config = dict(
    n_layer=14,
    d_model=320,
    n_experts=12,
    experts_per_token=2,
    d_expert=176,
    d_shared_expert=0,
    activation='quick_gelu',
    moe_layers=[0, 1, 2, 3, 4, 5, 6, 7, 8, 9, 10, 11, 12, 13],
    router_score='sigmoid',
    normalize_top_k=True,
    routed_scale=1.0,
    balance_loss=0.00726,
    balance_bias=False,
    init_std_router=0.00695,
    lr_router=0.000627,
    vocab_size=2311,
    norm='rmsnorm',
    norm_eps=1e-05,
    tie_embeddings=False,
    optimizer='soap_variant',
    lr=0.00249,
    beta1=0.95,
    beta2=0.99,
    grad_clip=0.5,
    batch_tokens=65536,
    seq_len=384,
    train_tokens=383700000,
    steps=5855,
    dataset='wikipedia_en',
)
Below are experts of layer 2 (counted from 0) of a mixture-of-experts language model. Rows are named router (the router's row for the expert), up (a neuron's input weights, with its number) and show model dimensions 80-159. Each number is 128 + 24 x the weight over its row's rms, rounded and kept within 0 to 255.
After each expert's rows: "mostly gets" lists some tokens that are sent to it at least half of the time. This comes from a sample of Wikipedia text that the model never trained on.

# expert 6
router [110  91 157 135 119  99 130 170 113  97 149  79 122 126  96 153 138 139 148 121 136 141 166 117  80 151 122  96 138 154 130 108 147 139 103 130 174 110 121 127 132 122 142 121 133 116 135 161 139 119 152 163 143 137 128 140 105 154 148  87  93 129 158 107 158 156 128 141 148 154  86 106 162 159 146 105 118 146 157 104]
up0 [168  67 115 127 137 127 138 153 180 119 103 130 174 148 131 133 149 184 151 129 142 133  90 141 113 131 137 147 101 106 148 148 115 141 139 155 155 157 131 112 125 128 124 180 127 144 118 131  98 135 142 135 109 166 128 121 102 100 186  71 182 131 145 201 122 109 142  89  99 114 105 123 118 198 115  94 148 160 151  94]
up1 [108 190 102 115 104  82 141 119 166 138 118  87 134 137 168 148  94 143 113  81 146 100 113 147 125 101 130 122 128 140 151  91 103 157 115 115 109 125 169 121 119 128 122 126 121 135  84 131 152  95 142  82 118 135 123 145  84 137  79 120 120 120 144 113 144 156 136 143 131 123 133 119 117 132 121 143 120 153 140  93]
up2 [134  64 135 157 148 100 115 110 133 132 150 171 146 109 132 157 123  90 130 142 143  66 125 125 131 156 122  91 139 166 131 135 140 135 110 104 138 122 130 131 134 141 147 141 179 132 112 162 118 140 122 131 119 142 179 150 137 175 127  84 147 151 133  82 135 121 110 119 128 165 102 132 125 162 158  77 107 110 145  96]
mostly gets: "\n", "%", " first", " two", " other", "act"

# expert 1
router [111  82 161  97 152 108 108 153 116 101 152 150 172 164 108 131 140 105 153 159 106 163 149 107  99 148 153 126 143 142 115 114 163 166 101 112 129 111  95 160 166 116 140 108 118 146 150 166 100  96 110 145 165 127 159 155 151 132 152 123 117 118 151 112 137 152  81 152 150 147 107 112 133 156 156 114 113  93 158 168]
up0 [163 146 149 134 154  99 117 168 117 163 142 163 142 138 139 111 138 157 102 166 119 158 149 188 132  99 111 131 100 152 142 136 123 114 156 118 123 118 152 127 115 128 138 153 105 134 139 130 130 156 127 131 132 117 130 140 103 134 100 175 124 102 112 143  57  99 126  84  77 132 124 126 129 131 116 160 126 114 123 163]
up1 [ 93 107 105 161 162 144 162 141 118 150 129 106 128 118 121 141 145  80  90 123 127 110 104 128 112 109 128 130 162 110 131 145 129  99 149  81 151 125 102 115  99 149 114  67 182 152 115 132 104 119 163 108 122  90 187 121 120 134 113 151 117 175 110 120  99 119  59 118  99 133 145 153 139 154 109 118 141 139 138 113]
up2 [149 137 107 125 104 126 112 130 125 127 148 152 115 122 139 161 135 150  77 120 128 115 116 169 123 155 116 121 118 128 135 163 106 156 114 155 154 153 104 120  99  93  81 108 137  84 128 152 157 135 172 116 134 174 127 150 133 148 143 135 101 140 127 103  71 131 140  88 109  72 175 124 115 124 147 103 143 135  94 120]
mostly gets: "o", "en", "os", "at", "et", "ly"

# expert 7
router [119 122 178  98  94 120 103 172 120 138 172 156 150 138 117 134 129 116 100 127 112 175 186 123 126 121 105 122 103 171 122 124 162 190  93 135 141 105 116 136 141 117 161  98 115 138 140 128 145 119 126 163 140 146 164 156 176 154 148 134 121 112  96 147 164 112 115 114 132  97 117 102 133 190 142  76 112  87 143 137]
up0 [123  95 107 140 168 162  71  86 147  98 141 128  81 141 129 125 164 118 100 145 116 156 110 115 121 141 134 101 119 102  74  78 149 135 154 127 122 115 131 112 159 112 148 143 127 109 101 134 161 162 111 105 153 127  97 124  97 138  81 102 156 169 153 128 128  84 112 125 163 152  83 109  81 127 131 172 124 151 123  87]
up1 [106 144 151  82 123 109 133 132 145 142 120 159 115 129 176 111  88 194  94 134 132 145 126 158 134  99 130 111  91 143 125 109 113 100 102 116 127 139 141  75 112 132  97 116 137 118 121  57 120 180 154 106 106 110 129 145  90 115 172 104 138 125 125 140 112  90 130  89 140 151 109 117 101 124 113 133 133 109 128  89]
up2 [135 137 136 121 120  93 143 115 140  95 116 112 109 149  93 145  93 106 143  90 182 149 166 153 107 142 171 163 147  93 134 133 103  94  87 121 155 148 127 140  97 181 113 133 156  97 100 158 152 119 173 136 109 107 129 130 151  90 127 164  96 146 147 107 112 143 143 116  66 148 124 142 109 147 155 147 146 146 128 124]
mostly gets: " f", " N", " c", " G", " T", " S"

# expert 0
router [115  75 168 110 132 107 104 160 110 108 146 143 180 162 109 135 144 113 148 154 109 159 151 102 103 138 144 121 138 147 113 112 159 141  92 119 131 103  95 160 166 117 137 105 115 156 142 154 101  99 103 147 163 134 152 157 149 129 156 111 116 128 141 102 141 136 106 152 148 143 118 116 140 163 154 113 108 102 150 169]
up0 [133 156 123 127 108 126 128 146 144 177 127 142 159 144 108  87 153 163 122 133 142 131 166 118 128  90 137 156 161 132 134  97 111 129 172 146 142 131 120 172 134 132 123 166 100 118 145 162 120 132 144 114 148 138 129 154 138 125 164 112  84 145 138 106 107 126 142 105  93 119  84 117 111 110 113 187 114 137 125 166]
up1 [157 126 122 150 172 132 140  75 137 126 132 126 125 114 124 131 113 143 129  92 112 106 140 131 112 119 118 127 158 128 119 144  90 169 105 175  90 124 140 102 153 151 120  86 140 166  78 140 178 131 139 125 130 137  98 149 106 109 182  99 139 150 163 121 129 128 108 109 145 122 163 115 147  96  93 137 159 140 129  92]
up2 [151 105 135  82  86 163 143 101 150 105 149 119 118 146 207  96  77 160 148 147 160 102 119 161 119 144 125 142 128  84  91  97 165 143 125 151 102 122 150  99 147 158 145 104  97 100 145  99 131 140 107 118 122 111 119 132 131 157 109 145  75 165 112 131  97 126 107 129 124 117 132 125 118 134 165 182  90 170 116 138]
mostly gets: " Al", " G", " ex", " pro", " pr", " al"

# expert 2
router [119 123  84  90 108 112 152  87 126 107 121 131 150 143 113 171 138  92 149 107 109 143  90 155 117 114 187 108  78 176 127 142 147  67 138 163 178 119 106 144  97 127 111  76 124 138 130 108 140 128 136  98 124 136 133  96 108 139 126 148 110 118 149  97 126  96 106 115 124 122 148 145 147 100 134 183 116 161 135  99]
up0 [122 153  92 114 103 134 112 158 161 104 154 104 135 104 102 150 143 138 155 103 157 154 149 136 102 106 145 127 144 120 119  81  82 155  70 149 138 140 132 105 141 119 121 136 147 163 125 147 107 134  93 157 105 101 108 150  95  90 141 117 146 160 106 102 146 146 113 107  98 134 120 110 123 154  74 166  92 156 130 133]
up1 [146 154 122 147 129 161 122 112 135 147 115 136 138 148 131 106 133 100 132 142  66 125 134 154 184 117 151 141 139 127 127 168 117 135 115 126 173 187 147 148  94 145 119 137 150 135 136 104 114 164 157 151 146 165 109 109 156  93 130  78 115 149 106 151 127 152  85 114 133  86 169 154  97 111  97 138 167 145 102  91]
up2 [147 115 123 118 120 125 131 155 160 109 115 167  92 123 146 133 170 129 128  94 133 123 131 160 161 104  82 118 152 140 139 158 129 137 193 167  95 138 128 116 128 146 162 122 120 107 159 127 146 164 106  85 106 133 136 154 116 172 129 139 199 118 141 133 166 114 143 168 143 146 131 147 125 168 153 120 120  70 134 148]
mostly gets: " was", ",", " the", " is", " are", ";"

# expert 10
router [113  78 169 105 134 109 106 156 117 109 152 142 172 164 105 138 141 105 145 162 105 165 148 112  99 148 153 116 137 149 118 108 151 158  94 122 130 107  96 159 165 119 142 105 121 154 148 157 101  90 109 142 162 125 155 157 160 138 153 120 118 118 147 111 144 144 100 158 136 152 119 109 134 157 151 111 115  84 157 164]
up0 [167 125 124 147 171  98 116 115 147 123 150 111  91 159 115 101 127  88 179 121 129 133 146 116 137 101 152 124 150 118 104 109 124 126 154 169 105 164 159  86 114 160  89  94 109 186 135 107 155 121 122 132  99 146 101 139 168 110 158 120 108 138 110 135 119 110 154 142 101 119 156 126 122 119 144  92 167 145  99  86]
up1 [133 138 151 139 154 141 170  99 151 175 146 102 110 117  92  94 139 132 118  86 127  94 120 101 109 155  97 131 168 131 129 159 138 144 163 132 131 137 164 148  93 159 102 176 128 159 141 135 140 127 109 144  96 157 108 125 111 131 110 116 105 161 108 131 162 115 104 114  78 146 152  95 135  99 129 166 165 116  96 102]
up2 [151 125 161  98 101 108 109 112 118 139 144 147 138 117  71 144  58 136 151 146 111 133 112 139  82 110 134 107  88 113 165 101 132 165 145 123 151 175 133 109 121 156 115 142 134 121 122  95 158 154 154  91  75 141 147 138 145 175 141 146 110 130 136 111 137 114  81 110 160 131 151 129 125 132 106 113 125 120 120 141]
mostly gets: "ew", "}", "ther", " M", " ", ");"

# expert 9
router [115  80 175  99 132 104 107 157 112 107 160 147 177 164 100 142 144 115 143 158 112 170 154 109 100 145 147 122 137 148 109 111 158 160 101 123 140 109 100 155 151 114 143 101 118 152 154 155 101  92 103 155 161 131 158 164 155 128 157 124 117 113 142 113 151 144 105 156 142 154 118 109 135 154 156 111 116  89 153 160]
up0 [156 131 157 135 171 161 140 145 132 127 134 152 120 104 111  85 102 141 136 119 152 140 116 148 118  99 154 163 148 134  57 125 131 156 125 119 159  93 110 154 134  81 157 180 149 158 131 140  95 138 106 148 173 154 143  89 121 125 138 136 103 134 119 147 181 129 100  89 121 114  91 121  89 139 123 135 154 146 112 122]
up1 [153 140 154  99 126 126 126 140 124 114  80 136 118 150 147 102 150 143 111 151 137 113 130 118 173 115 120 125 101 111 126 127 139 182 148  98 115 168 141 111 118  88 166 113 115  94 128 126 163 111 168 111 113 149 118 134 126 170 110 122 200 140  86 131 110 121 177  89 124 145 156 155 109 130  78 141 115 189 174  98]
up2 [152 128 141 146 105  97 169 105 107 157  83  92  91 160 127 137 129 123 148 141 136 127 117 152 132 127  98 150 116 112 117 146 105  98 146 109 119 156 110 146 182 148 112 127 120 103 120 117 144  76 146 115 122 116 160 135 107  95  94 123 154 121 134 109 103 114  94 122 103 147  92 179  95 101 125 155  82 169 136  72]
mostly gets: " w", " L", "'s", " an", " to", " T"

# expert 11
router [116  77 169 100 134 119  97 145 109 109 142 134 162 152 100 140 140 114 161 158 110 159 158 102  83 155 153 111 125 136 137  94 151 175  94 117 132 103  91 158 157 121 137  96 127 158 150 169 107 103 121 148 150 137 167 183 155 136 138 124 109 127 147 116 156 140  99 165 141 134 103 117 139 155 146 117 123 106 165 164]
up0 [135  95 102  84 143 117 121 115 129 153 153 149 157  96 157  88 128 127 128  96  96 139 107 116 147 131 133  77 111  93 179 150 137 155 138 136  79 123 114 100 158 120 106 136  81 167 167 129 144 100 133  83  74 141 140 108 100 119 130  96 168 127 123 172 147 143 141 151 131 128 109 136  90 125 154 131 151 126 127 127]
up1 [160 163  93 179 115 124 105  95 122 152 104 134 143 140 109 120 129 144 127  74 152 110 135  96 121 101 170 106 104 147 141 137  89 103 147  89 124 152  91 137  88 151 118 136 128 133 135 118 149 160 173 109 125 126 152  77 112 117 147 105 107 138 115 160 116 135 122  96 129 143 147 168 118 143 153 120 140 133  92  99]
up2 [135 126 140 123 112 145 111 106 132 128 155  59 120 127 153  93 107 133 113 122 128 109 114 131 121 112 121 156 148 126 119 123 135 120 126 157 144 149 101 115 152 114 168 128 148  97  83 172 168 150 137 137 132 118  89 123 148 131 190  90 134 123 148 119 153 122 153 131 119 144 153 145 130 114 134 140 136 127  50 106]
mostly gets: "a", "y", "ar", ".", "s.", "ra"

# expert 5
router [118 117 129 142 139 121 107 139 128 108 135 155 159 168 105 118 144 156 156 160 112 154 147 106 138 112 108  90 144 153 133 110 138 126  73  87 137 107 122 127 136 115 136 131 115 144 116 124  90 111 113 157 143 119 160 149 153 134 145 123 118 122 130 132 149 151 143 126 114 154 145 114 138 139 142 121 113 108 143 124]
up0 [116 165 110 148 125 133 139  84  87 111 114 107 123 161 110 114 130 151  99 107 151 162 111 108 115 137  97 125 147 134 160 129 165 154 103 136 147 139 121 151 116 128 119 163  81  98 155 115 126  97 160 120 154 115  86  89 133 134  90 126 164 158 156 142 109 136 111 108 139 153 106 122 127 121 176 129 168 152 134 110]
up1 [121 125 126 172 117 111 157 160 124 156  91 148 130 129 133 101 113  84 104  97 107 112 186 196 139 117 140 133 170 156 114 143 131 164 110 143 138 119 137 140 128 156  99 127 144 122 102 118 144 147 127 115 116 140 112 131 146 119 133 135 150 130 107 122 130 112 145 114 150 141  84 160 103 162 160 158 123 122 141 165]
up2 [104 127 119 158  72  97  99 137 136 189  97 123 128 152 102  84 162 133 103 120 157 178 149 144 101 117 139 149  66  76 173 135 124 107 153 118 157 161 115 133 123 139 140 132 120 113 137 127 129 144 123 119 158 134 123 129 155  88 105 142 141 125 120 170 147  99 125 112 106 106 106 145  82 163 141 140  96 135 136 133]
mostly gets: "ic", "el", "all", "ut", " e", "ell"